Weights of a small mixture-of-experts language model, trained from scratch on English Wikipedia.
Size: 10 layers, width 384, 74.6M parameters.
Below are experts of layer 3 (counted from 0) of a mixture-of-experts language model. Rows are named router (the router's row for the expert), gate (a neuron's input weights, with its number), up (a neuron's input weights, with its number), down (a neuron's output weights, with its number) and show model dimensions 0-95. Each number is 500 + 50 x the weight over its row's rms, rounded and kept within 0 to 999. Numbers have three digits each.
After each expert's rows: a language model's description of what the expert responds to. This comes from a sample of Wikipedia text that the model never trained on.

# expert 21
router:446538462455500600437450550559522436547465537459454504504455438527580454488509434550514528592492435527563456477551527472540453572456471574490466487522508563525463526549561562574454517544438434402565554463569559479566570544562546560536560559440504497494566421559557515545556578473497437464
gate0:436564534519528536418459521451520404454533487521443434473476506401483517520579425482487499604505464482487491462530504522547479524566433411440472493504532432500592455464469432421496468501480508499527432500474477610437432550487541503462464513587536559497473488505468521416532504528496502494
up0:506572589458542538464436591427472558439450459518389507517472607495502418487545440491418579518517470492568460510480502457524427498582500495487541488492458403536473455430414480556503501514488500491530491511456550550511619587553528498565519484476529522448470523535483498475389452583487519461
down0:578524404544512546467454556408588541497559494442445413457490447570473427423459586551560568537502513501597473500549370591492414621580554430418456475463586612509510440597541496424523442511557430519511439392579394494460587566561461488496506470472492446519491457378418456565354537482487507459
gate1:462446511475471496567526525465502562494446470448459465438434496546501437534511524429476534391504585539484416528505461557435454533511471469445483454468577407502616554505486601429410472525498497462521436413577414498525460487490514501364552465475537504471602528470552544433484483545475545509
up1:402531501472581503461520471510509527486545559589469465482515510506505519391518557494484453540484548452474554438543488477539424450435498496550518564602480450435425573441509464514516421476446500427505456488541625454541479493459540522449445551465466559412569584466488580449477515514513555483
down1:516427473380471543430397429487454479456462432515524496540509564539471525503400625496441496482423450574605420480602435475567434472474478488500504540495439552478436504493566447571534463532578545579460438531438485468425483457430483511503499515460561557577451527533396555484455508447584434605
What it handles: Function words mid-clause. Function words and verb complements after that, to or have, such as "wish to", "already", "the", plus coordinate separators and year ranges.

# expert 2
router:439536462451495598447447560565526435544470538459451510505468436528583448487507433551520525588495436531561452481540539467532441572453472569498467486519512567525457516556559562569455514536420433397568550468563560481580568543560545568533563554439499501496564415560557514547562577454499432473
gate0:487568529524426493522483529497420498544390475465549476539475543377462423572496473413485500426506570577468494405481479527485529564416537594648500538498450469579544507426409508509556455555530495480483409530481516505525441526467445548506520461443479476478472501435519607479538475464535526532
up0:479460473445554396540537500493610401528465614523511446495560466539513575498509468503498423528499472466419466404437578465530501495483562472526476433501528568438499498584455454382438531426499463488521525439425394464450445537507466521393572569550582507409595400511405521480546534508470582628
down0:412526597484476383472475451522556523525475505513496564461462552524447503404533558503539485497463389475504433505475574587466561460417582549423512539441435446493532425454434505522496512483489565595508494450570470550519561468531425556524583482455509568373501442519443533415622506463484508525
gate1:510482467530476500486508442526488541626568517475557509470426505479524556520474568486478527481525531418459458485492455467524511533539584524528524509441554436485552501531454408540491432482497554524538506556588477447464444538477507485501543586524580455522523520599436472540522492482458567485
up1:480517522466428425512487471537533486569400470526488429501442467593516508596468406605493517498460433487487474503543515490460425481602435533463567493413472521491471464510504445512463493491513465552527567457449491472498486539555496539592514544601524556426609487466446570447493492429498490594
down1:586518416504581515541491425485557506419415407556544451468525556488414529530433585500523488395441457466508490513499491531480548475506430501526521492470499479544485423499479500472544484526473555557452581498616472472473473471582545497529520634507497424451451469506449404457423502534469480556
What it handles: Table separators, proper nouns. Pipe separators and list dashes in tables and infoboxes, plus place and name tokens like States, Louis, Massachusetts, Athens, and year digits.

# expert 8
router:485474472507517502488540478346531649527524489513477540488476526500456459535490473482569514479475654474496444464515423547479501509526471445435568476498506425525533473519367497456543485477457527529495504440403457545396470512416567434475491401499518504465358532484487525450468504514520611456
gate0:421524510433455622453472589452520480419461465496499502486464452453516552555488505466512452510498420463518534475483526515402512525498481505570528505518434552433470528542487529447469497562420526499440521417522534502493471514555493478569513485495496531566496516422470544428465496556509379505
up0:482532401471497517473481529566571587453484523393455488472422461457572521528584523404545477504568631547468510545476475501472542457463552449609563470476437485555528496530525480478560513490476485548539644418495529441437461518497513554455509522518487480482507600529445448558501571387512476375
down0:505567574571502527581481501440407434522423419501508466549490456527438440465419520567509473425490476463408520503522539504453503480532459530486499476530420561473586500410444513418503532525546484594514399472453536504547535506460517397495516524512562531464557441510545427498482502503422474501
gate1:528548510441509484522398458490509538485584514489573568497558496557564548474539554457449522477516502583508556563537519542548583435521542507430489603471446425422510501498512510464517502535552515552409432447434475477491476526525522520513321499558502533458497556421614521503497489515593556564
up1:512483468531476493558505534554376537490540447560497498373513489555465446510428447511580536572461504406495513499555347517584472573528493498401375475546526459591454554502560530532485483402542492472548586496504453595429568545496521409520529634467531497526533550545474445442457587430466547449
down1:537471461512472487463473577568398522414553457513428488364518560584478418461510527498513606469447505475464577491518477514541501515482443418531438532569429438550468494559494542516471502498458472545595599457542500532478586547449568505453506579468555492482516521485504526477483512400490523547
What it handles: Line breaks, headings. Paragraph breaks, line-initial table pipes, list dashes and == section heading markers at the boundaries of lines and sections.

# expert 10
router:444548468452500592446449549569534437539470543457452513506467444522588449496510439563521522591494439529559458484554536458544447576454472571487462488528507564520456529551568553570457517534432441401575547470566559480583567548566548566536569560436501501505561420553553511545555574460507440464
gate0:571532483442496498468488515487507425549574473481548587504509543495479472486484466581435512431521567556530498493596445446481563456402412458517420527519501468574552408515412516542492618435498480576467548457468534564450369471489535464501354518429534526494471499446450509455454560513491508464
up0:468455484501549477526414530487431532457510463469407534423529518495500571570506569464551433468538517473573437436525513543443485513506467488489501519483447547487461614561535541459510533526482525504513412478506523579568513560473489566394502459425477385530559468530532484559424572548428502528
down0:443534474508472581562440519423467488482465533431579515484437519491481464675417472496574483466513563538481640517444459471466476449452360502519495541589495479456514541457392471453471526548503488470403510436515455523562495552469464457532465474483477480523588546507550460528431496578592549559
gate1:532468478444483531488480502508575568473481375490513527454506606516504566490443542422433471551480568469551473586561465466479553446562534570555516517478483483551542456448484538568528525481503418535538550546452475485450505486445473494494477504507515500527551417492423511435467531466435544501
up1:501406520491506538634437545525523549541473480494445519427478396557435517449470535522422492564506432450600504501485514449558473476472487509505358507436489544443536519528404492557476573508477499493447450512511530470566565516556515474456491461579477500423548521511492520487407454559527516568
down1:449492491604573512500499493425449437549429474471471457517643463520420429510529554525522498544501549535527480426556486490548490556518475442594458468491439511450587428512401547415480472450490523495558509528563454581513423535543483528581591582499480456591497551502546560481520438513482488497
What it handles: Adverbs and modifiers. Degree and focus adverbs like primarily, specifically, very, more, particularly, plus currency signs like £ and $, and Government or Chief.

# expert 23
router:655564497590512461526552560455481490532481415512485423555579509474487557527537552438495443468537487439497556527550580487486464497476517452450587466556504428415491434500472454595493515486559622562482461589508527442516373536400568439532589428511427504486444506405470521521468469466419504499
gate0:442545538490522520480522430400519583472506547456514499486483514496436527547489440520434511449537543524452561461565456511497563470485579418442463482500534446449503470576513483502509455634560556548478495545517472434493514482494556448509431423506564511469448478564542454502547369498483518485
up0:515603491406530469506466477556471538542495492505483487531542512521553508406535583463504441439452565464564543499526512479453524498481345588520513526448516517547481534461388500422459463486526423411499579489508578578473533441471470525500506563558473425477571491550585455541475512556500517598
down0:512469515467607484476498524613496522452471467580486610481478444534549536542416620491627542436539524506405474505494535504491393433455540535468531501479485568480476494526540486508555561527553572539568477464447539455516429465652471579546518483470544490493526545538495447518529440552547564438
gate1:515511545408409462453509453464457462547473512511517502364543607552545511478558477591611569552570443584544449488535489524531491527475531543447413518516537401441508522528625482533577462577527453488439532555544532504582638492511539555629443487548503475512512530473509448530538464555588533514
up1:484490589437505574492480373529517406514502573483398447448534527547525596556423470546466554510491419541574456497569434526436536563475547571506447560554454526514514482556547496506456416496447438530463534530594390516585515495590514506548512506472532492506440559478430488458477490463483550438
down1:556560529522488511515526508547569441526489467444476476540442549537499407521491517508451439471545542508517547578464517465563523484467509472547533393480459416462524536560618561562575499450476506512485482494450538467547549464418599454459509527552516509546482472507484503526474479487445558530
What it handles: Commas. Commas of all kinds, including after numbers in dates and lists, after names, places and closing parentheses or quotes.

# expert 18
router:443547461450502596439451543570521435542473541458452505506469440519581449491505437538522535594488439523558459482544532468536452577463471566495465484525507568522455533552563553568446511546433439398573552459564558478576567537558537571532562560444504501496565420562559508543563579463495444472
gate0:499526460526538375571529583568587457449466545533502484536654531510437495401606508494476478466570560564537454486497462488502552525474479550543474533455499458475490479449457501560551473432451526444499485481472541473489448534472556566447520535477483435532518543475590454486502449487531625512
up0:493498546445434444464500544534455493491465552475511530483551573525523541596431533598453559620495561447475493436513412491498526458458477510478426484500539567529516509525528599471519456507499429496505556490500435579592533523566470422403513446513457418530461618516547495533518439577417570518
down0:562465477504385461485510502470467572583515531483459442518560564435479483495428499654460410582531528565384561505431479474548600456529496503550561517404499487466515572462498460466555425513461476462537555503605541498628438511473521485515457441482503549507520471588519454540515540482458617572
gate1:535464457523593450491542449453541480490503523511454469619525534481540443442462632477482487524495487486459515502485505485482484436478527422535650549503450417442496633487427436547482529481475475515461452443550446482467500468529460556561521510497484554560506560542448574480486522578583463593
up1:468592520383506402550557496534612481531542480508551577482563457525544491561519423443412561592494548499589470465511512447572511580531466514453511498476482531473467459523552493528454508570482495525575522605539557427534511556471526592568549439534558453521494548542433462507537522596447527595
down1:541403501458562508531502484488520530551471535488534547476512388483516539554563465505432474442490535526535537397506477523537474447423515463467525546503400494472492533532522560520514420562529462491545523548452499456472555529498526593551543533537500441394579459561573481556465517546465515487
What it handles: Year digits, plural nouns. Last digits of years after 201 or 195, and nouns ending a phrase such as households, friends, funds, pop.

# expert 12
router:445543461453497601443450547566526441545467537456454512498461437524586451492503441547525528594486439538559452491550535472539443568458474568498471479520515574527461532558555559578461523532428440402559551470563565479576569533559535565532564558440505500500565420550558513544551581472495441466
gate0:526439572467483469450435443517529540446521472474441528515623403578546457546598476522474501511495520488411561485418596535465512534524531388527531478432469414495479429415494410463512462475560535446506523505515488579474601477551506549496509579522522555495557430411498499433517471558487443471
up0:474512483563469493473515455556418425512488500510498370485498649432553447527571591461535539406545575491431508486537388604497557485557366478554541504422494485508479514512476499534598588549433410476454461491565504501491441540467472475599559480480520422489565497539500577494525537432481392510
down0:493489496516536556515467526433523491587468550476489500548477644521653535492436514436430457568445464480475495533522556596526546595500447487466500419476525535552473507449460505494434545513461479447487515455554476477569437501505551475500475443452563458490544574475509550452464502577499514508
gate1:523468498489497568497475483497468521456492545587512487470475540519543546572407559520543501447527534536526434595512397516566602457434418491445579561521536479504600531565452463405442469525477561480513527449515537474501483506461451428548485414576562523489560464455554461513502479511592540574
up1:508564499460551426503456589461536450428582438474563460472512508484608447474426475529585519604476529493436459613501389518446496503536533557603440474496482544529360620466547530485531552489475538496449511557513504524530524542462485450481486486586552473533445484481505590519474503488524585602
down1:496544538539436514504431506445503561482500517570451589451572549457520599652403410549479598529557509531524499518518438554537480584456440514462507497451492439523469490503508545383470525486487519537451534531456482494523569468506484470556530477491482486541572440531551528404458482436492533490
What it handles: Mixed nouns in tables. Table pipes, opening parentheses and year prefixes like 200 and 199, plus nouns such as ages, general, Army, flight in sports and election text.

# expert 22
router:440550454452492595448445549566538441546478538445450514504462439524587448487511440539524519593493438535561461484551529466535441567465477569494469493514508560519450521551566557572462514538431438408569550477572558487570566543564553567538561559436502501501568416560558510545557578470496434468
gate0:523516499504571578433479555515439556512498527584610581517414545496517520530503475461500435478616506526495424451517540443550535607450367439476567478537545407528530409549460483520426578541558546512524525512555444492508484466552620505531480469451474536536506582503517500462457416447522553518
up0:586516538476504423540577567472514566511573522405513482452480509637495473493489547478496557429486509576515563496451580544562581467493477514531530601467474563551435518525539464509529526597467568487508512563559424538407501496547472514565504507559561386417620482536519554622434440490499466512
down0:552492527451516447548554575576417565442587502474497504443534579510547584469507503494532497488481492540522577553544599502593506530514473550556437494512530472534527472304528422574446564410506472429557551442508526531519525536517533521422409554486502496504471531533487409470472538440526522512
gate1:501480530506533480451546483506434520445504510513514507488475547535561404445465418451457504450549520361458481412599520513551459461457563460448456479597490511495505629519467558458505465549582489537425523542432536427489494449492460519525440430465536509509515517531422503529427512451434453493
up1:406535497475377510483443493423516446515418542552617560476542595505530585534433491451434490448528524513518403512569511451478489499454524567411577489517445463441495413458497463495455444401531593489473612567491537521500586547511509575446485441559493500478522468522494516520547626473417492510
down1:480433440537528508488579450411540530564498554464608471526468582514456606526525499433527535533511536487470488594458516407503577511587435468511558492546478458539516565386567561533532536536554541483503479427502627488507510508437570507504546492462466505539460491534501461459513506623455437463
What it handles: Award and title names. Nouns inside named awards, medals and organizations, such as Award, medal, Canadian, Cup, Grand, mostly in film and sports honour lists.

# expert 3
router:436539458457501596442447542567523438554473539460454504503479437524586455494505439545518522596498436530560454479554533467536447572457474574495469486522517564516455532558560558570450518543427434398567548471566562484573568546566546560533557560433505499495564416562557508546560579463497438470
gate0:544513420487506540429486541499533565521548526529462586487505428539545507610462589536520494494569566521511507521520551479479490533503573431421506500585472453449499482478524414516500542472547508501519566499473455501524420424540561458621572576418540515521542546453436464472481424564494562522
up0:501438544581510432549488556542460567537531548515525528543450506468498492439460452486496488467503450553419475481521469524424445511494432569402558525480402564505551522449523378514524510510446500507550518558475504521435512524421499448510621456464572493533462548570506409520485460558514606557
down0:435490492392437579519418517524514547519570500518495558530547484485527482449565484437548452475493478487521494506504594534521527565444435496486482526574536480407503430490419442510451460545483547446520406464468566443484558535526457514479471515546484556426497624433489525538467563523439512569
gate1:495393446521466466500554436495501490500334502589520485404500543523539552519452452436517565392451466563481522518493535463434487458587432510513520478428588538537450500489574540508558537480569391547540516438488481547589520513537498435510580444501519566516502484537525492596497553506446470548
up1:521580457421574499562472611559461611494510518518503502530502499446433442564489476528348476558498514489544497486482552581486549528412424527538536521483487546429447475527507525499509454472481592508441437541529563536596490475478444518483467391553470480483473467539521527580478562505560600530
down1:411495482473391476416518467610484499501538541394542495523555485499490450437511503563506492402459591510452551529506414464547538498499568467489387507507575522561487435441554540464424527498545521491529428423520540472479525595560498481466503617419499517452469607426551500508510460513574503419
What it handles: Table cells, months, names. Spaces, pipes and first tokens of cells in election and list tables, plus months, place and personal names: September, NYPD, Rwanda.

# expert 13
router:431549461455502592447449546570531441549474535454457501508469438527585453489506437542513528591493437533564453488561532469538441576459475569492468484517518564518466529549557557577459518531432441400568552468566558481580564540565548566531558560439500498503569423557554518545563576467499434463
gate0:478544429504443529507517550378514583511506536544516501490529554471485445518550486445411481464543522483524560429469469599408478512438486505493411511476602401433585513507527418541497556564476526494398483514507511483508529434532449431386501503591554446528480559519441497455497471501528427486
up0:431549485441517529479591485519471498471512426437477546465468466593495449544539436647472541401514513538464555546512545571453461482574419443458537516493444498539430463485438549470534475431519542595507513542518534468518585492463485534530515577478479446503570497492490569606454440428539412441
down0:556495585401450495563510542531504555410485463477475432573505450534439514536516441510489501480451487495503470487528460589472500581531516507631562545550467447571513537507465545461542367486502448469567515481558508518416580477542537507541523462458635499505472562612529457522525515417495497537
gate1:548500489503408495419488507456438562499467567527446440408590490490450543570495471552499485471458605514556516487480449515561527418447513477492559547549515519574535464559461459528515485481547533519483575492520496534449475469514459402427477561529519482411531473543476535466498444589504493532
up1:545431430487477493449497572406536554483543513574539433504475537508463572504517512480510431477513456536454515391525515541470557476533509410458493480523554472452467512575519528510488494447438450595509460567486486548493513535516402472503423587562463505504445588496455542551475498475538467508
down1:494441520505461500396512555519511514459585516553408502461520538572509561533433591440534464485595530524526541553502509534548465520579578485422503460535510423521486448554544431452401471536462613517504354531429530558456508549416458565518476522478505362551484543501511466581486481457472517622
What it handles: Sentence-start determiners, name pieces. "The", "This", "He" opening sentences, plus first pieces of place or person names and codes, such as Ping-elly, Ph-ước, N/a.

# expert 20
router:438539458461495595444455550568528440547473534449457497500460437525580447497503436547512525593489437535566458486548537462543440563463476568508470492526515565524454523560561563568454513535425438396569555462563565492574561543559546556531567561448504502498568416558553514535552585464497439470
gate0:557570409550495460567451488468522438483527557560471585473518494435490513494458478548517477492519474441479522464517441463589472582475583512544477502485590452520488485385565425499503456414450501579511425456487466530459457487517577636515549496634477642501465497550430481505450398494451554517
up0:485394442492502555424517576521516526496556411428520397559436470444464450490538574553535485547589571345574604458501532524543551509419485583467602431522486579561436552551393509513654502532530388587477580521513453503475469472446580514523492470575501447521398492490519544475476559516520507534
down0:453526619536573434490574508505474483593510548496403485530535491567508452469575551588502484564491526436456523493450520428405440484479488537493496508522494567443510482639500518495509547544493420490561484494408534563508462506530449448459538518484488507463425455577553598464505538574524483541
gate1:451566505476541467515535505497468473508478479439435455483541473622534448514469485466453447520573531503520491462457409540489533563536482484490580519506528488513413501477429423437455519478452483509413592502448499530609538579433405503530527495486581554484613470461570506448511501545515531567
up1:522424483526471422441407445564430520521496490498519455550547435472474450470456568466448530489517480528554381450512524442410398510535521487501600527490530547487459456477496488447516513523459479548451451560512423496551512578531588459476494496498498417486611443530540429560472434605432579518
down1:495461497480570626510508456465437453516490447433488508471587505500421526483592477455483486528545422469523511340507496421357495473502551504589533487535520556529482482481439467503545509441507458558511450435481434506594464456517448498589493503464524407429496538592457521491517474484429466507
What it handles: Space before years. Standalone space tokens before a year or number, as in November 2008 or Mars 2020, plus opening parentheses and words like on.

# expert 7
router:440545465453499590443453550571532435542467536450450507506470442520592451497506445538525529585487434531564446472551528472539436568465482569494473485516509569520463528557562556576458516538423435403572546473563555486577566539565547569530559557438501506500565420560556509539559581467495438474
gate0:550534511469453540422534535510495443485504436454458551453507440475442517534553501493418493444510521437461522452641473528551559503499460486490473390504513465502633484493438447436530397540497536535437461512516534507452422538439535508503570412443499490483392485474521502482546504517454494532
up0:485515501465476513478522558525598458528497454394415523476503474493521499580546538530495570557479437465577448480491463523556399442488460492470554561462537505487588476526577491475525435475473569433452476571502506550551378504508468520485540500521553548524501527439442593498540456454465469450
down0:525514584436514421420433544560627558568528557451486398470601518484514536505452507493543429525449448485468554550464516431445519521449449561481494492494608498403429593588514397505469451499434455533467586454587446488618462513536455590498541504547487494488445525535463521441630535532499493482
gate1:496421508476517476602537366503477464578522411546583590523570498532512505478507525474473491589452488469407584580452492495551571495437483497585450407499530446440463438528433459464554477518512501516519454522578459538506503489469514454436484523599580455496507517491452531522474564499513502521
up1:538549569519580460502567582476441549430509493458474538438507436526428497417531572476554476464435483495545470525440508483389461461552426515469538548453539464565492460482372468495482482474500461605526577535477489391622571538519514506483518501426510558435476484445588422566542446403550486505
down1:476550563373464532500537401583434465421502490477591462636601454489469577532505559492590490499385553530531446471420457475582456452409449444584467508474488420576435473561403522469612475505505467519456423481503462458460480528541543456489477492431473525457464500442603512579533554558473427448
What it handles: Abbreviations and cell starts. Capitalized abbreviations and name starts such as SF, TFG, Stratton, plus months, "percent" and table spaces before numbers.

# expert 16
router:567439570537574458526563476476461466496539470418479490585598598493451492558523575490521464479489554447467534589535515504482624437555606408557457460501502468537592506421440524452501471433522489551417457538333413424405442418442374499462419478592447554574482579521525557528484510460427566512
gate0:522554502529633512439551529483442551572484544560569479579491601572436562430449571599476469490501526536447541438571536427474550380478519483492530470496476578535472489467502541558525402522596511525455506485556574480504388478514404445562486550549563392401560468546480569597482511485467490507
up0:493476511498477473563406474467519389415485472480582493449408550515488420444555498569580485523559424465459515555488493535515355453457527467520537467436451531465541523567502502486441534584592452477493516555480527510621488474498532531498459462553536565452459433457542517439465647450476514435
down0:540506461460392468467490491512512443521452566467453527504535391457579493466553479488472465441420514527596529574380448501475497563467442580518481545457412518514464468519444521467429484487443540582519474634410498507553481490465455502513493434401529533539555518559515470499468425468550340441
gate1:456501481435548463445498550512538445527540502457515465596457456505581496546458556471426470453479479431558543563444445542530490479554519524458614450490504450447447552455550528480519457495507508482579474572436426524556570448534521514401524480464573505491526485496476457491466541500575586510
up1:487502452507446414493564556539582439557509517506539416521551340500435528565489525435505375578491498504481457480474469484500533577589453495423499533532460417443471568524548527395525544423513461528489519543488446441527567530579470523482497532529533493478541600477512466533543481525466461468
down1:525510523465482409539550559505425512474564545572446516568386549509420476421540456511549579575510493519515424547586428484548471488450481474491487538440532547516437483546582536622475526478530557405507596487457479503446489522507540531569512500535492444614442500481459363475513514457558447578
What it handles: Periods and colons. Sentence-ending periods, abbreviation periods like d., Ep., No., U.S., and colons, plus sentence-linking words like However and but.

# expert 4
router:485526499446489410513532505459485605438489520599546549409485536493500520388515583507504422521558545583414541419342450529444534533569490458485552592488461431471552528494528417421465464587555517550561468478470521512497495501493438440497515499540552402557407441475509421497476446531497515503
gate0:419533511619443475432528412535488455565498619521574585470472564526476537431424546366547551494476561518448501477475468562519539471459444444470477464543542451452487425547526542517514487542536452549453449506520520519457614476502523538569516485478501487475481499451521528499508434451499532497
up0:443553501471538582417518373546557494613457532499490576542459505440457531506387480467477538512450470409483481506462526580524528532463383494467452496466443466459469423551491485545461540431489427514467460510526495568546623524528497600577509500504469485490473418497514465518459523550474464544
down0:492502528537564548451524612514576443475476517456512444543474497526420468489411523535459458578502473526563416528467464502549505520456478481513537575497466546465508467563418592518576486480619525489541532533509538528585519424502543523539519528433479509450487380503500565544420456504517454481
gate1:520481593543607469514467507495501501499527496534454514422517421536457485514517523543551499496570581573554496437666519541421570491447476432369634555517457503518500537510585509518524466539546498457428546477530483447532490425547507461463550465502474456529474545543492553421509491496506464476
up1:566504503457489540554544489570511434469433527487483550590530547579453471513526510475518478551448597424449498563328595485561530449543523484445425483478580580506597439428416624588521569588510575546533446556563587458480477537539531430395464513440534611447533494462537486524519492540538430474
down1:445615511485468495518476525425471551537479520438471570432504448437532544514448491559503570557509517509626460475384545444580653550531396477506532435600389457396470468507551466462469502474500443461511603556461486570462442559539506491484482457454556469552534590555517446473536547503499564521
What it handles: Short word starts. Short lowercase pieces at word starts, often right after an opening quote or parenthesis, such as on in "on call", with, the, ann.

# expert 17
router:437543453457501604444449543566526439542466545452453505502461441522585457493507434542521526588496444525561450476547543469542442568460480573501469476521509565521450529563569554576449509543437434403571546473563558481564569538562540564527565560438491497508565425555553516550549579469486431467
gate0:451546486518473580351510543443462475533459555525502521470517527561412702518481493513439522505543580553534471477588442523420455548401467559466496472592474517565551486588512432493457466362477547526461546478435544518519502596417524412424417523505422533481505549490507516561422476465564494514
up0:529558520580472465528401493463465538495478514531558492404522511559460436578439516590522519553458555506522453510554561520597499515537490523634549564481454459541480457494610470443530551486528486525494386518535607580477479523455418460467481478507398520508428568482517501500541539367587413518
down0:469416392476572464498503549504517472556518521534425524531485468489497421416469488532572512613540544470489598499471532486623554503454530534514442475551526498438485445466572497554464558494497435491450516534497493467555432495509534580552438501467499449490544546484451481498577541454487472438
gate1:503488544546503589554536432400579564455487394485585474535527509573481481509512564523437494511511474553507450446460545485529486534478506465422502551506463554496425523555492498440439569505518541580517470394511582551423463492512463466548431609514556486490579482534479557465510644561437522579
up1:587514462544535470475527504555495500497482461505503542501473511500556560544454566421515474423541437540468585537471501516525445502415532516439511564541478400521487580438494505510503531505441580497431457474516563485501545419476493494440498495558479554482498467579473360478536471413524542500
down1:539511468518445448530477545591535386494495445423515546542520440381501421492535567542552556471459434604432462501536469472455649569548528585521469531412445459516551566480486473553531594572508530476440413527462545469488529498451440398506512559518512510519594507497453455576564514451457459482
What it handles: Table entries and titles. Table cells and list entries such as Member of the House of Lords, racing names, chart and year tokens following pipes or parentheses.

# expert 1
router:508527472512505522510485435391466541474508471464483452535478538568523497577505461514436509444501584532394582505498533550537594461554565414480410480472518423485492503517488443609533429530473627571527538530375499476437405438504468530421447482501458479437479535500408417573505492479482592453
gate0:500596513502552508565485577573578494542471556546483540597455478412534428587588467439558559430514488377503492549576483493448537472450582436509425509449584519488506437491534457549525526536439457537456538511500468575438472420518358591470447434518494450475401507520528533540504479532479497490
up0:545444486491502502515464585492409522513509465542523436417448530484442565358491512497521424499474450527531581555460508461502533555516468485373526490588482439472576482498539475536618489466479485421429517413513513583491441515516464499483500516544424438516487557491454503495536457542523531628
down0:556466541519503489630450488456492444459477541441534506583525544413517524511492485502511519524490474474411553509606507491536548443419421575488521507492515477424536483491546439434385462514475517460526572552504492447489576551426508462519401523472546539520648506432539472431569491419445543479
gate1:403513564528425536428471540354544562437459547521467530553655477541625554440508465484445533559453515484521451519560505411400503470524507467497591506484514575492502517439505570551399462510490516578415537546430463555569465562502457621473540504516586475520575608438507458450522528507469532541
up1:478539427413423416485471481545523471601479560507529507448455496541483549418553517473442470507547459453461528542502569508572546453504553514525432405531462474551452528538377554500608520588511512487579536444490444503550574564496526544523507564426480532546471590451551570494557513603498471493
down1:498451482502438500493529575496446492437514540490510492551531440542485467531531552545462525480494519547529498476474500442522420515533461508500469411482520483534463458521513437527366544546592477438555513407445536500524453466436581463656449416492565483474474420508517504519440543409434381446
What it handles: Word-final suffix pieces. Inner or final word pieces, especially plural and agent endings, in names and words, such as Z-s-olt, tribut-es, Penas, -ers.

# expert 5
router:440546463465501595440446546566522438542466541448455503501465440524581452494513437553519529593485438526563458493554537467534446572455473572496471483520518562529458537544561552572460509536423433404574548471568559478576566537555549564535566560432499503492568418559555510539568580463496439464
gate0:556512557441463469487539480458566534514523500490520420543415458450491479458442442515503536443463456497492519519528443520467516493568505526561453506591558435465472451470459473482447504509392613530457581509439539472466436542512427485507433545471519462477439481439504432477470503499538469455
up0:449522423445445436490456532502450594518463458425486527528508485463529546572527533486595475518436501479592463512458421530485453552516533429552558525591468407510586498506538481562457530456622464522464493561487544489513436513468524578495511593420527518436451530480602518493527452532541551457
down0:469541513535488466398468494459523535561468486567477515503569422464498452517470517538456516439533436453486427515490501471520541500573395457547467484590437472445505487552473448501570517426577584468430455445529525435534482580548514594481486572531425535529452503439534543481542509496514461475
gate1:570442495498570457440498533411474437492503484482464376474510528486518454515576544443474464571440554474484439491582481430428512497468585482578558484520532342425486453510446439533503536463545480604511519536567398495519445506499523540461609550500460495526467478467430472477497446502506563479
up1:449516465439538579493521461535504499471518477520520458544586460562496536474452455582510526507361511472479490497534577404478526534515473489476585507547480449528507447497565416571432519430470532530463501432476496399576546529521573503531397400495443503528500575424605441448523488501487475509
down1:504429533451518512489490556464490500462527476510582450521612552390371562537457522495461492509497495497504507478526522340473445521512419497491373540514478414462505485495478477483487475544461461526467577544550513440534474454414532546408488496513533507506490508407505509452495464489435461464
What it handles: Articles, by, place initials. Articles and "by" inside sentences, plus capital initial pieces of city names in parentheses in tables, such as (H)ouston, Hawkinsville.

# expert 6
router:446554468448493594437454556565527435542470534453461512500459435523594450480505440537524529587493434543556461487553534470542439571460475573494474482518516565520467517547564558587470521545431438405576552474573558476570566536559545563539558556439493495499572416553557502536558571460503428467
gate0:468533512474517560560393536494454467567506465528501422514433535561428486454507506435505469512527535558472499503450530477610492585470574431458522406453533521525472544504469442563521550579491481434472458456496402510529431512491425432508456462532457539436544462486425526545551429567499596463
up0:459504517575453487532561623494544502501559475374542461431448476489484479411565531432508470442567490612462588506500502493488444497488456482498579504468428522492533543599464485520512565524544437526519578491490466425409473461578509562583455478547499517541580550529472478589424526536469492442
down0:512482607441498491498463465525459531455540436488598421516550537504417452525477450493601471514527486515440467379543508476469571495584568516504504520514545465616509541356522530475422491507368481538391491513521490581483480524425521554584460419469497413427536437524559443499547511511512473478
gate1:468376515520463485561515486423510493600468493554480455557524537517450535519542492466502549624604591514464403552463509487466551484516516489618497418525479491502430524502506422529545421479470536550396618575505431443506453548441524416458449541525494518519488546446555508467491445506593504497
up1:444417469459557531483582452482511495499513532520451525539426518382487490462480579465456409500428480423495529506535464477594407535470531510570540421499486469508457547502514533550519580543429547377440507516432526623446486394456501561525465489564530473514467572411446484554438462513555440575
down1:529467478580541578433458484502546525555441468515472510529443487406458469564455496422520473396416542485592511435368464497483582391489468470646530558469522465519441368450507517524432587511521595510471399552531540550495513550483564545502497413532568463505524540525552560487347508489468510488
What it handles: Function words, table headers. Common function words like of, the, in, or, plus column headers and labels in sports and award tables, such as Qualification for the, Work, A.

# expert 14
router:528553446506474513484463488402559516473428506450482561457472548460454448512509428545557533602493556531497469518477511550573508588436508396448483538486490428574401494467453531560425588494412568502517512444468493535479469486459494567568519510572460489523475452465560438516474595512464564497
gate0:529449565524484488541497458505405450500458505486490391546487459432534530435605582576428494456514537569464586533450406493451491480508546485432547551405516565441465526484531478484542569495532479495335466468513584523505493590474473507518492531544528561539514492410466616442603557511527542413
up0:480520480531413566490501454514430482574460455585597512540481469543487618459586552554476470444517559543506437465481529599540428506519607472491519494456450487431443544558586509455493552581456448551465564448621488537485510561447489507446556492504558559521559517387420509547538462455415504465
down0:425448507470438496627532471501449432506567474509562554531458585437430492620536511456616528420535497472473412456522509476517582495545568528464430492552492467392491525544479446511460554440546498533536543533521509523409475484452497522514468551461463424536498500394450586517466493519494487472
gate1:630456499515459488491476561552431505399498515433470499529562545528439482509558481532522508526439541532512484501557424508542474467632377410542596477452515513567522452467452518386475611510553606559483438584453613509441552558516464490466582493512513550599470478484522341553453509471483521460
up1:494545530441481470547552517323581608557554468553490552475509484548560468528500552511472508511476520577401481483514520459507516538496466526537366529437486579569499534484468565541454526595448512519437559469559501377495493459507485532637520505526425554499435498577510507473542493444475384572
down1:494597498518560394448551438567524511531498457508545476486476493519530516452480555538462584558552505457567554593574528462522488494540446553594518489475459524524600555565520462529463444523455472522475418485601514506395511490490561512610495485445484479570368459537475561490520570456481490568
What it handles: Foreign name endings. Final pieces of non-English personal and place names, such as the ach in Herzogenaurach, the itch in Vetcherkevitch, and ry, ski, berg.